Experts of a small language model.
Size: 8 layers, width 448, vocabulary 8192, 89.8M parameters.
Training: a variant of Adam for the experts, 676M tokens.
Below are experts of layer 3 (counted from 0) of a mixture-of-experts language model. Rows are named router (the router's row for the expert), up (a neuron's input weights, with its number), down (a neuron's output weights, with its number) and show model dimensions 64-127. Each number is 128 + 32 x the weight over its row's rms, rounded and kept within 0 to 255. Numbers have three digits each.
After each expert's rows: "comes before" lists some tokens at least twice as common just after its tokens as in all text; "gets" lists some tokens that make up at least twice as much of what it gets as of all text. This comes from a sample of Wikipedia text that the model never trained on. Tokens count by the router's weight.

# expert 31
router:158111077179137145145143127193115093135082131085131071145126080140108149072110096094144109113139120094132158199112069180182116115109122109113128134181118110154161161174134105143188137099146121
up0:135135114071139141097109127092148159103038176104102170174111113153168119141135065166131102114103098143068085083047101125115069152130080132124143108103155135111139140137122146078154124129088098
down0:092126153161149135097138145084137138079194177137157074132059139175151073148065095168139145119129139062147097132119150146184128134107093105182146085174094096173113130152118105146102172174176101
up1:148144109163178210148150163151105102104170071147158126106172139190104095143111157104144237075136179130181091111130163071091159125133170128123129105169110065139081130113138172121069145153108188
down1:077089148128145164123142162058137146145129117140157119130157087146121131124136117131131088175119093096108160169100125197140106189132155144135212049177083143164089174120128120133181125121141118
up2:108102134107112148142133126094181125099086129116137119119150045116172083171140096185125164128121129117131105127135135140156117145131130125195140046100179058151144197134117106123127083147136172
down2:136146146056135146175136087144133116120156156089125156112157154134156118139129137108143136119128089169026168104200149139125104129109122191129157087169090131097147120118075187182124085118149133
up3:197164111123103121167097094154112136085101184114094120120107101098108125049103175180135145096170106140123141084107148113182087103166117135150165120094113132077093170194161115177165134133113117
down3:090101152106131102135111205075151126126151207138143116098165137147102077126115151138109113134137171071159092085168159114146123129147079190124090123107161137147078092095150192094026145129081152
up4:112159160102125128190158181114160051131189115155128179163164150093180120165100152130143105159126122083105076174131093105068152190167111173145163132150134112140121125169144099108123116064104162
down4:132158112116068135141113101079075142144109119179142100137164114078109049154159178147133104167215169132115146165074180143111122153142101145175147121152112138090143153169106150082101148079119175
up5:149113096154124101073125092143141152118110018095102173083106091114103137139135186103099119134088148115128084148150166152147060103140150138104118140130162139160104141136108096151118142153174118
down5:108149102134109075169155179147135123096131202093119199157118161095117114125077172122164064099162080162143135089136155111125187187172119143165115154096085169137127129125117119111072153167123142
up6:175081140115102130099091141120153097132206122107169178144085163164143089108157179176113151104126131129101097122107094075076196107135140120143144103136147151095168148142138214087124108162131095
down6:102187167097115167164104118149116158126115148076115151099106152052114082151106127126113147104090120130128101136117101156177128122120102140128141168109193167121130110140154128164117096158182115
comes before: ",", " of", " and", " (", "\"", "e"
gets: "y", "ment", "ce", "on", "g", "ne"

# expert 44
router:140145186056137107171149137073105106105067185167181107160181143141189114178146102138148138119155121105194118173162166095141066110133167164136100060113134147134098126070138119142125172168186126
up0:116107086141142159094118142143165147087146156109157108136104133160103172101141130156116126088129110188146122087139136073136092126100095083160152136133132118145122158145114145210162148113134185
down0:172098184133145102140172149217098102100117073085135124145185096096173196137136171126168126096105121164130099117151105119114089054182112148103156155072127157137160133091091082108168045157138129
up1:149090075078122151152083095126151110139163145114120143145107083143116126142152174124138146128166129146160116156189159102162057123163101134114188072070146116066191115134143146201090133157131160
down1:171104132118183177120091072131152141095165204133066145163130133184186109119132145131099122111134150210085100079155144127083124109175076151071126119122118131051140158113142123184147160178120146
up2:105072134111109099115101138129114166154146171121048139172103168143137134135132145178052143123102151140163122112145120125104049104159164123143112123136140119142162119109132054114101180141085107
down2:154112114107207106066097154062168108089102098077063167184127090183150159102184119166100121096175124112133157116100140118147167114118135150160099145097153150129109164122138172131130139077128095
up3:108151160072113199094137121166146185117103124106125102119126151138120198097118157164083152124110140165106149048138087166174139104138127160163101131138163146183062114098101146147161147114011164
down3:122136151154070204144107145134151161121117123096151111101165076086148125090105065143188124127154140118130090137108164124076115151157053082152132141150139080104166081120119147127171123122145095
up4:083085083105128154119112141105113149105142140118097159087109125154093203116150142152085116131118080153116128107137147136106136127078133169081141155178149148147157122128098131090099092080084106
down4:152097125110129121094140094129122111115129130145173184090115127175139085081117133126065026139158126134129176138077105068149160181080121186085085079080031189080149118137113131093080112116112099
up5:047146061173089117104143162153090043168198160119095136131129171119145185132164137146130139108099120154127172158048159097101147102163092109142080163144154088162164143134114107073157142103148097
down5:110066095155201159157166125139124113156123168126154153165117103124144098140129060169091087186154140086150103160167078117154106060129172119083129088137097177078156126145135164140130097132068121
up6:069209130144102093113078145167169079133150092126096163138156171133111113099148232120125143146145184138104104118130193142153113131098149151129137144129108101132123113135099181142106101128183205
down6:154112091134145100141169133170129152133089112081062182173147116112078083091138152197191083152123120173078131165178108155114101161162147194128127175078154115118104134117143118104147103175147104
comes before: "=", " of", "|", " to", " that", "ed"
gets: " =", "-", " way", " but", " more", " means"

# expert 0
router:107088184156126085186110120166170097080118156071095079119116061117086186121100115127155119116042174126079138089128094145135171130131152135121188067147102174110057132186150072128115097128094125
up0:097068093116132103112091094159096126143101101070132135168123197163141097121197093133166146171118225137185180097163092135139146109073168108151149120084122160133112123147102121140117125110112106
down0:053172127173080132129144118120119143114109170095118148092125166089092042139129113124121141162113116104097126186124137144098112121116102106118152154106084131087154139178147094106153111113145139
up1:132143133123091137085077173121019143086106167118115129107140148127186175161166152211154122136086133141117132120139139068146081146146156130099132160141129066121131153064107157154098134158126173
down1:149122179186140138107144090121087111165128102159103153074135141144141177158140169150116148152162133189178144103122100103146139130083142163176148070119082146099104141123176138153155096137170153
up2:140169120145152137108143169053109210098128091099088164118067096166135140098173127182099185165104210121223136098046183103157149109103135112090117122097107134146154124137104125156105163130098119
down2:079117098151094126134188143169174075190087172098116161114172138102188146144131093150165116141106047154103160083114111154143118141093101178150107090193169143154166126096169127133158149118078119
up3:114144155094126107138170142135119192124138111132181129150060172136179175059131162126102113113110065165182121154126166179144090107179121082086109083159084136176147136109104103199105120125128080
down3:122151057140128131088115111061105129123112129162184131194117123132145158149210152119106168074147182118196072143161143078102148145110130150095154122143137077152117149118151137129143093122088105
up4:155124114128147089152142114099156137091194100137091136165083143117101166135143158148118083093132156121121120119124191150121117135116138140129165083103152120098127081155106131185164135108127150
down4:133113109163165149124166118106120087183085130119151144189212120097148215090110119133133150105132112151159118102097059060166125108109091143156077106134166170165079068135142076107124127126108082
up5:038077131138146097173197133116079132086134161105159171109134077114135135099157119196152089169133129174083191139122134120115098157159123137102145095115159194129137125100043178157122107116179150
down5:119089189105139166076089113107105158128151153097088129072133144095177191143058059182097167155118099132094177116076132166133135102114074080130160076178194154180205081188128119104124130098186147
up6:072120118107117160143177140134128112099138046063157124151140137142120051139091133200118123172190079112190210097109109135143114110115144139095139158116154099101167116118134087119106139148097191
down6:177158152140112154116112134095173097166152118165173116160110149139138145127130151107122135121116134097180164095057102172131116097062092103090136122131120171114207177168088127081178168127090096
comes before: ":", " of", ".", ",", " in", "-"
gets: "s", "\n", "es", "uct", " Location", ")"

# expert 19
router:128172151073178122093152150123156138070128103150130158137061064128146130072070076135128122060081203080110119135161119115144100121145195146077091125118116093153083100132107144141151117066203130
up0:091133124119095197176138108118161166135181157148156127131176160099155179104116118128121163104154113179155096111144111146152138183142150139176034104139156057112187105126113146168171168101161177
down0:161128108077059117134116120154100054144166150118125058163073156112098110170126167112158166124084076134045150118138097126157136149130131100129094130192085095094143095162208170064132110155134129
up1:125068110147103102139100174120130060107123146142113116133116047163122177153156214138159116141071128173115124152092107131167147135120161114119088107140132132105174090170105083124121125111144168
down1:154166095133154101193166165138134161127130108108114086139215125172119130144198143164113116136126099125177123142081173095083067126136111132149106145135117193120060131132160171122117148095119175
up2:140167160137119211126111175152103112135102114091120124139115114159135110081126132126162072150113098096083165088113182116082143116095137108100124139146149095139156140157142099121103124070141117
down2:138132151127113132153104151072116144131152132136172111130135115128150144164165139099107141140155135128088126119097128159151136103190147109128143139165156100152119160152164122126131130155095115
up3:084089100122121137154108098130131137135104123127061203147148081087121134047149170128148107088109153145149120134058129132135164131100120092158191096151134108141147123066140160157110087154109099
down3:138216129154157162195094100155111128110092059142153137196080133145120154131068155141071161157112131109130130135157115138081160095062091106145168175125147117091079144096139090157136061094204119
up4:143147130198090174095146125168122142211097101134116138077162173095062055127105105099119131088109210168163142160065169148113156124142114116165092187136139121144127078117116139063110183118125135
down4:136149072088111145103068094113127124084144114181176151088104124145102161095110142114154134123172137081093112104176157081144134110083156113139096113056059184114140192147120131144089157142089095
up5:109171128152085125093113090134111149101164176130160175147121041158133164149167107147190157174156107107110078130165177120161148236167113168119205116079118101182112130142134137124058083119088145
down5:085081098073143165126133138178100145161155146202140121149135133112143121073083123084145168170087186100135141133133076130100155109123122137081145147189122154136119119146118139152125148159076157
up6:175109140143111176152153131168108116088125075123101101082050128098135185195179165127075163174118129168127152079179137153140117134137035096139120088102156143079138120100109185132184085110128138
down6:166151095108138153096164130127198179111182131102170135167110131105178174108136137023128115133146094170123093114114115123108125114123190101101132166152128122127161162127076142170163115156072135
comes before: " the", " a", " he", " it", " to", " she"
gets: ",", "ing", " be", "s", " to", "ed"

# expert 11
router:115101088127114158111123156137135139120144195128186079127129120185143121143159115112138187161108114121114131096077044165179196100147144093119118112140119097097087140184105097171137198134139141
up0:094152138127124119185139145210117123096140191119112095189181069139098091067135170180150098052184086191128070168157071114162141152153097132125126107127118141170126141177120169155114111165107122
down0:075132146100131102080102163158161114092093131152135160115124140106108136146160109137189104107141139066150117158031148134118151098112177137093082109116102123190099067198122084090135114113131101
up1:131187158107127118125097136130113113184068100090176157154120181162156107136158176119146175111168138146123128106078127150160093133148131186119116116121123142181074119138131081062164110135121134
down1:190134125087161109143157195141208164091091131181136161120090139086132099133087195099096148114107146071148099196178084118147139131097123184122137135186109108127170126098120179154154100161112226
up2:137154191115126091114139136138121167115144082166152177186100088099161146131124117143129092114087135095160123196117151091135097106136169102145105097115160119207063106142078093140125142083135153
down2:146034121132134105123126129070085095139181165160162150143125105162071167110148098153120135138155135126120109139152106125080170114191143117131168110127159083102123152120162147111080104121178129
up3:186118097047171185126132082135116093103128104125076116075111110125118076156108124123108160135167135105164156122117156152145156161130140171158104174100110086143167101119176161075153122175073153
down3:150122160116176100128140145144119114075115106135158123122156093131096143133081095102150135137128130141084118109142046125154157040135165125149109129106093125173133164204175094100103145174177140
up4:054099163114084099206126124151155123110172114197115119188138177093095139103092187153142116154143071118094112122134116126146121108158148171138160128187147131167143110155133136077091146106106149
down4:086112142152182097166120108065220089131160123164151141095168148128148116145140148081167077135108159155082081124147128147143117126132118133094115131093124123159123120111117118216117150139123163
up5:167116126057186097166089117076158193109161164128126141155155119102145180135139108173100161124075093169157201109172133038085126110113132080161115085126167150031199215127132096171056122157142174
down5:136104121118088071133129164158140142181201086131071119123091143159107102172173147149136167149085128142093211124137079201083129175148128105085159129163141073127141077091125118145156159079092114
up6:157124147144136183127041095103135035165143088065101157148046182112147110141100091182159117133144204106119076092125141072154133082125093134091113110124162115106145120166109150093108104086090172
down6:102094169171133187050045139135202123172089167106134161144141176142142092123148142106112163129135166112142126081106129118171184131136189142153086130124122122106102141103124145174114117131143102
comes before: ",", ".", " and", " in", " of", "s"
gets: " by", ")", " season", " year", " years", " century"

# expert 23
router:140135102114132161095091149127159088194183129138173135094173157154117109095178135119145149140138136084101112156164115137084147177143123115106111112132051143121146135156094071134092111106114153
up0:165058104134124176154149135101145120129153126100144102144128143136132142149151173119149092089120168142091092130073154199092101126166140068134091129161150124129132125127111132159149118102143201
down0:171137130145070167047140142152196133207147112153151112138106137074183159135142135138095122085097149184073094123112133140112158120142162113123120108136153126132157149093098139121119134117142150
up1:147131117087112146101145135148156141099214133128125173097126139161092165138147160159141159204126146156135135125080140183121196175139094099155165111112176116121105115108104201065103110133076137
down1:156193142103130126126170153113103108138111143148207133156071116143139116122118136129138067097164168080127131035136132084137141148085162099142127111125100118103155138151155122132131132133139164
up2:177096147116122090055104155096105154119117109090148132116108113128106128162136152151136121145157114122111125116172143132138140089107084134103175144104135031120111136107113132132137149118139145
down2:074109153105098145110093123134178104073090150145088107135126139145096086121177158147171104146117088158143133134127147098119157146140157103104108162160162172116101212152140100149190087129118150
up3:098182138149149142155141117125139163133131131097139186091146176166134114130123110227133040088131171050146118116188136118080158069093077134118109028119141123179172106129133111141120166127087088
down3:097061139154132152100118114103065163092142172140099124084139138129078091154127115134183125097044192105159119144073167137147146116159047134096151072130105132097126140080179105110161127104139107
up4:122115143123157111153057131124133130114133066167057121182125155091145098143190128113097113056152141186163180064062097171133096149147083129147151102137158108219185176126141116128146094111115150
down4:126162108142065188190140166094135099142208131135143166104129109136137108154056073128081140163139150102118141081142097110111118125096173141141137113136114147101157139124138186159086098152116096
up5:146097152169143186150123113062108143078143110113122159149137146164199127123150130186113116157143165163179117128029146140128102118097119158114088180117192084093116162145167151109145083117145103
down5:149161127157132122179099189166133099119115113097125117107102167138162135090169097114103159103092144099145104163137115074165105116124162168156116166068105072110124111116129146131097125166195104
up6:100130114092147098172066156143151127108189151089119069142124158099077156105165129143145054123167094129113141034062115150178110158158140180134125112149160121149174132089142136128110105140121105
down6:132163097104152119100124117133123108114106155123150194116111106141155076137137089095104140066166142137080150176162133110161096149157087178171100082077125144129177133179025144102156124163122096
comes before: "=", "\n", " been", "\n\n", " as", " a"
gets: "=", "-", " had", " have", " has", " also"

# expert 21
router:118087114143109064039169134094158096094102087115120126123197123090070123122092132128160105051100148139080119068106152092113140092086156122108116140138109171150072090185146115133134108154162098
up0:114148203148160121095136143170138159120116130131096109068127197143145188107131169153166103125177122140119101114102146088159155129101158145126106103153117132203129088119148188140048192118130087
down0:129158094142146164088119165139114195106153106114173160152102114113153113156150151123086108114120106115156104169153099106112164159118132119149082105093149107117153166144130162119126085199105131
up1:160155146101107078146135127093106133132090107078109121177088151137169109113176151133165144152094123217155180123173170098111140145125151106133100127148155147065110156137103109104138152056131128
down1:082052133110092171129137148158155154093135154164184112109109127126098186133151191142123197089132144079135127123149125170146130120145174102066128150138097153109131180215139142189155113154080057
up2:136140143109095137125133123165108182097138131115154131156124130134176083084123188142058147106116123150111099103061113109157139117132125175114109064091131133134158139139103148106091188131103163
down2:104183179137165065085103120103097121119116123169129111185133130117171240157107110119121159118113140139166147123175172108149114163199169098130077074141117099114067089102077095128141103106160139
up3:121140095109082147194134092130100162098167073088153105151096100160174132177103081161175138161113043155174116148114157084089121112137111067141070149117206159173101175175135185071118149134158138
down3:153050044099083119132102176153139142124140136183119144110175088234107094156144139108132103119172155151131113187116091125056122162144073137159104143131113158149179193138078055102107124103167119
up4:167195135160128132104098137128142161097117065107125152131078086146121175113151099123099077127185114112162126143135147134112075108104133138153140041125147067102137112111129094114125180081114148
down4:124140110111138159148119136141149111073161136142127049135084126151109159079115108109126079155158106064092028099134096112177215112083180204133175105191216147132096107123144157144119129131140135
up5:069138143089138118183123134114081086088208163120113122151120149235156121101159093152121125116136159182116128136115136125076129095131129104094181083128117131113089143144101123084086150110094138
down5:113159103091155121098174094083163140143144150125132137109098136113138105099135142129150106111119162137119130100154171086167119122111146109130068104136121099156132138114117124160108100089119128
up6:094099174114052095195133102149180152123149175111153188121159109123141114180136153134118125129091119152133153172103139107077129148144130097122087099138099143190164107128074161155083207131117083
down6:152120118109176155090152150063099094102059143168153126133123136195138159134182100139138132126159136087167109124091134142089134184136127138105089093105107169110173130104094134060177147101123104
comes before: " |", ":", " \"", " of", " was", " MF"
gets: " |", " name", "\"", ".", ":", " film"

# expert 4
router:133095156099111190169076190155134077146080089161113054188128151192156138138120120122144159158112161126183056125135118085109133150126174128130110149085093108086096141139086114144157135134117178
up0:073138105186122130156102136110086099104183139118134161151140146142090130139181153143134086051112216106073115075152170111166116086168153084124118082172191178141168089141141145109144116102126138
down0:126143148109067168125049095092124136183082194131127128131081142154149133132087090156166119197181128144146128151158126121082144146136108107114129125126113147124068165171097117142126079150134151
up1:059117147172113186085094087111093122126123124122158178129151052144139132153137177131172121082157107162086110119089131125112156140139095088137146181111163146115144069118174145106098126128086106
down1:120133158117096119113141171204052121110137103132065171130074115117149126081124091085115094181126125155082153133121146105144158066077116130057111114135137119091157129115142088112125120100158122
up2:231097121108140164097168097102141131050211151147074149089140103098153177141113102128134120125130142113173125094140147135160065042112131098120085135098154188137220112137129159136124080116104124
down2:173096153122120193143152152124158135090140131101112119105171168103111125109053115127089077142111155124077106098122104158172151073079159097183079143158119157165131150133119169089143101110072151
up3:131155124159143142142205156158091102126124082101096133153142161165099106111164077152181085100142148142139132120164117158096150098118122071118152111226107105110138088165087120105114149090172126
down3:140142085128148121152112087100111102215140139127138103133176129139102106176131179089095166160125108102128106087118103102138154166040148131177146145121116135133126123161097105110124116082166143
up4:076065124099199129094121162109121113180147176145070163161128107092144112099108066113102071099104173143149141110093113135144090167103086087145158115130110137129137171154151158087188090161104137
down4:151172172113149137153095098160144106103118083084090127116113094077124136131135118213115128152127093082133105087137200134121136105120194129175102122143119184066092101120082102144121158116121163
up5:101084106126070062140105109093092116133140142154150111056107154074123180122199154124155111149127073122083135170171090087158119161142166135150179115120171131141151157138118064077053119075139159
down5:123130173141085130135189112139135154134170141139125080138119146124141140109105148138158190126101129152097150164127124200130203186138089143045151109160186127137079106155082097110165154113130047
up6:082124113118160120096107146100128075113132079141083128098130134096124168157142146148144102089138218122175164067108089153120117198099087148151146145194118090122184188137149142093126039159118097
down6:171159139125186077140131139106089215149149121139100143146148136110140130177162160124112155129145124141111174106093132145119124065165134120123156152145146181057151158151150151140126137145132199
comes before: ".", ",", " years", "–", "0", "th"
gets: " (", "-", " 18", "000", " 2", " 3"

# expert 5
router:116125150074099079143135171142150144111111106152138145141140175175106159086118167138108149136176120100125176144179151118119073147170114116102105092132075130118119183154102150159084121173177155
up0:122133141114120157102085106160091121102096048153095104148102090142095123139162146131125154134136135141153162078126137064111088143115170193112161162119158132122101139112104085185173114125088146
down0:186159077154132136117145099115160123115059096139115094074140113090173093060104155147125147158114113116161147087127085168144061129148170068102088192134122127144074067098098096128147080197120127
up1:148121073135155119106106101098102170200129120162091121109120182110144106139153144152165124120106144150160112121141089154164102179137103140164147119185147097189094122129172126165127125050134101
down1:118111126124083091147149121139157124111163195084097115082161137095134110143137091104128086098111170093107128196150166204185105131105154149153116135109148138162137090162156176106116166102091154
up2:107090122109058188114122172121084133144174133089183130097135167143102133161104100121095123164137123109164097143156133072148108143080094193124117131107121092135117119155108179115119156084132136
down2:127070209174085149111178189048118147102146126139182080146128165145132133156183118104112076170105120130108102114062101098141195137125119075148140127106195146091128124121139049113102135096147138
up3:172192095087125156132071138165130093096130116133123111142088087112130184089139126154129065083118140125107096137126166136131178100109106151096162160122106097120133126153161151162060130112140138
down3:095118196134149147087125100122115127144113080099148110155195101116163119114186091141103100157134102163114151143157141162144133169104056125072124169166130125109152093131130117066156127177152104
up4:137127087136155051130127076145111076132115143088124214049118076143115157163112080160092120053145126191130106088145128148054089092146123153176156117133147133089096095166136130128116114052148138
down4:096160210107146136137126119128145127147118107083113154120184127116119109103138118072121134146116143150129124101123118152103132097136134104083108111112128171136078154082119198141086118166161026
up5:163102140125170125093114087153120120130130069122129102171083136151082149126105133136170087111133130126114089049105133165152078092186162071141147168180141116111083113175129164146140122110123118
down5:146068116124070082089131134129133174119111107134217071125145102074116095150141079103101145176132161085136185104062099172088112061148087155116127136127137174094192125167147151092127149097140108
up6:155176145123151173119154098151103136158125096119104141097149083126179167147126116223175130113126141183135126168138110125158142095132148093102133167072149082177091168063118150156104151114164094
down6:139179120146148134149119122119160157069151130119125122165160115157153119119133097121108112118174187121127102188152106165144108130088149133107096170087111109147180172124151186181133191114153096
comes before: "%", " |", ".", "|", ")", "2"
gets: "  ", "%", " of", "0", " −", "6"

# expert 28
router:071116122198158106086114139129145127139140124104145094147137125128071114146110149126117121106132105160144157079104107135165212112160173125084099153090136095155142131158101143181095131088106138
up0:134120126120133119177174167077136076155140166138136137072121097141088159144099066119196161098127155115110148186073123153091122170101129137136142134129159163111178087145138112154143114180135164
down0:167145123075098145132148111136120127063143108148128154115170136095079139128101174105130183166119146170102156157166147169147164129084164121118109164145175144157129128162135197158130098204119088
up1:144131122118132132122141110140171174101132085101095167135114135157102120147128144137148123106180176191158131139126143141121073161135121178092109124106142109149111106131136167150133110169094111
down1:198183185116141090078096130154110110121125118142196142097063197102150103148140100104109130112159122140167138139144167136057130117152187096079091068044152136111147155123128069175161085142170108
up2:121111049165110217119136136152146127098127162084125147154105151066207102077123134100120139129105154172061126076116137103150156154133193176120110125082158078123069114142149140122160147143120107
down2:155076124089127140139145065119143150136118133114151141131178106184169157149145143128164066126056111118114126198165161170099129127154119085123074143149185145105117110140112127099150177099130126
up3:117124112192097129177165138176101132114091147101066112140140203167145147132091126136138140116121088149083139137133141170083125107145133136096088072085164061115097095142167090129145210079144053
down3:093038180067114164128108113137078129098167160128143129125120121054103206123137107110134167147088152124112136092150116169151112082141067139172155161125135144133146148122129162117141105127201115
up4:084139144107141147175128126173098140156139114166159133118067089148115148072134138167128128116107125144226108092159119132124121152149137141115148113131120145097091132142149154120120098072115124
down4:103128142022151072106108110113132133099164099100077168126208129111151155115125106133140153124035094125133133121125135104111144136108193134109139142088160129112135047109086093117143140136176076
up5:124179184063099124114147116107110156124074124131155130052155100172174167126121180139139156156139091128213151123154156077114139173136100158118101133099177156126153161131132135151126130093163112
down5:112164170109166171152109113163118101134084114139137135145094167157146115070102097169123108154129085109171088143165154107162096142109133121153142139097121137065157148109086157167104130128127123
up6:174103148086139122130088120063126137102074130144137134076110115132107146152113101097061138124119179082117128108202248124140128049138085087109207112177101128066155045112114116149139132184142109
down6:112152082121142057098100109198117108122217156118128122148134109103170083116093131110142138099153198117104106150128142147120187142163143146191201163144121094159114176163128102063155027150109147
comes before: ")", ",", "–", " –", " 18", " January"
gets: ":", " in", "19", " –", " January", " October"

# expert 25
router:091126099130133116097099121114144161130164094143181088032171169134122163112056105109171187207113124154105094128169148122103145119093129102106117123107110167061127125165139131111152119133133064
up0:129117194137184176170084172071138136129108099158130125160137146128135112060152117125147168106135187146143086171103112104109129161125107080162210105143129118150142132142116149075095162170095129
down0:116102167133168164116143103125077095101140149160138135093152157144207128081080099069119114137098094088119073173170113137060103118129086191128062124131128073118088151129136117110106131173158111
up1:105141099088156109173108133154087084142180139103138144124093158127076094150114125172097141063120152147136153052031195151141130156168155112115137188130096138141115107147144091059108133130155088
down1:162125169078115161154144131084148171081121146139096123119142065141102127157154093136163143151057146110173138155162167103125140106100155122134127098102110106151097131098100112135076097106142110
up2:198143079142138118135125127186121100168137129117102135157078088147123098107161145131162155164157154173103137133125129117108117153141113093122142153100143127190102169168134121070104135111075091
down2:064236140173159109121125200133139093167193117173155089130118108116139133120149067138120120103100148152111141156107169177165137160145181111137082159060100076172117148075140144185092108085076144
up3:113146152142104180185129155061128191134120121140111125163133129137177172141153169200106067114184151139130230112119175091147063193159102115116102083119149102119189125096134111114116106120087149
down3:118179151142148127104102104121162133160158142118136118139131173110146080107167102100162144117070155091164118131121132165099085066078158099120106128151099141081111139154148151123142144114163140
up4:117096160118124179164065203113106154141155159108128124146144125129168133112131165181094123109182157175150139067134145118111126127150124116108166110057104159168178161136143101129082156117111131
down4:168184099106134131137118144141150173151102156185127130110126081109124090131053117091104109099140122122135123154145125145154172127122110121100103122064139107155192135097109096136089083116073070
up5:133049077089092118141046120108169185115095142125099172077125094131117139074124147142135163137165143140130101102115130125133143157119116090103139109115166093117129147189069119151151137148109168
down5:128056084141119170105105130193079140142139088189164129147157099126156143056122095094075124121133088072131129145083085110149211111153146141115133190147185160133157109167143167125166128148138123
up6:149085102107199125114085190063117118135125134119135143143093098129118099153110158156100131136094125148199139057116142160156114187103152149158146137095138151147165122119147114097161137120151129
down6:096138148101175162141101158165097138126128180146142118153107073109079107144107184119184098107106127155169129120178130069149096171093117038081141129125151127169127096170075158088094099113106171
comes before: " the", " a", " not", " also", " an", " released"
gets: " was", " is", " were", " are", " after", " been"

# expert 39
router:167131174067146151191197154178101047128053125146190087166108098148142203125110117115115097169193130129172098211138087141114147137134171096163139119146150146095084193072104141169190105081124122
up0:122152151108125187135137168122145135142104109143155114100171151142145184166097160121124138122116129135136128119177147119102122168148198112105087135162135109145210097137156113171115182126143063
down0:138118093110138123083178099139156105122149123144124091148145170152187122059178162191112139078101046144167123169113157092111106090162092130089090119154108116162171141151122174120101190146159115
up1:084113128119108088097149152106111140132103113113124132092098182106090104160132152123168149086109143149121135167113070110108140120043158144107117089108148116134242092145123151109083057146139140
down1:124116101103152111143185157104146106221160095192178089126112161146122124143083133168117140064155134235114100166133159129097161135115179137129124095179088104091108166123132154120132124128089111
up2:130124122166181131107189135122112098143124131104096123152161098120172136103107102124088103150178125104185138099145135108107144111069092121090169116143121143179141092149089125162124126129123154
down2:126083105132092171092102154138118143134122067122120117157090078124138109119067105151103165095141219201177128128093128141135079145082191095084162121177118078172106128153053091167092168137105113
up3:157103078164051146131153120110109092148123108140182148126110108068098076152130141114123101108136137137114094141082127175094163199105110144136182140115123084099163152154085129070101124182159118
down3:108103142081172129121185164092171064107149109108153089093098140127139056115092141110168096096150175117122105160096218102126169160175172135136117186076109077136168174139134095132094177111132122
up4:100143070094116115099139104162122143158124190133112141108136123128153146149100081157075180131122124155079106138096191138081076157207132148132136113086148117118116105109182153122154095138078138
down4:176139108104102101107105067081092103116143049124168155147116142149150135161132123110117056146104154154121142122051124152130116107142117092119132138106150125173123106101088112155100097133155127
up5:165126172144079180183186180127130101124120108123094087185146105113150123157121090131090087109141146149152140120090153123080101118106076124109130080151120116142145148128115160099120108147043135
down5:119095108151119081139159110119173130120160179108025136098146080151129120105074102092134128123092153116147114175177152171156126109184145090152149128093168120092120123155116075124089119144099132
up6:184120086106111115072171180136107106107112119099159174125140191082156121148153105080144160066150204140136196145068130139113128121163223197129074147087126041171083117151120091082216131102170129
down6:121140102110136109065135099142146171101116143082164098104047132099163055117121152116140106091105091141158080150128109113164123129123109109082109138114097156116164113146189120127158221143114088
comes before: "s", " of", " and", " in", "d", "ed"
gets: "er", "d", "nt", "on", "ed", "ion"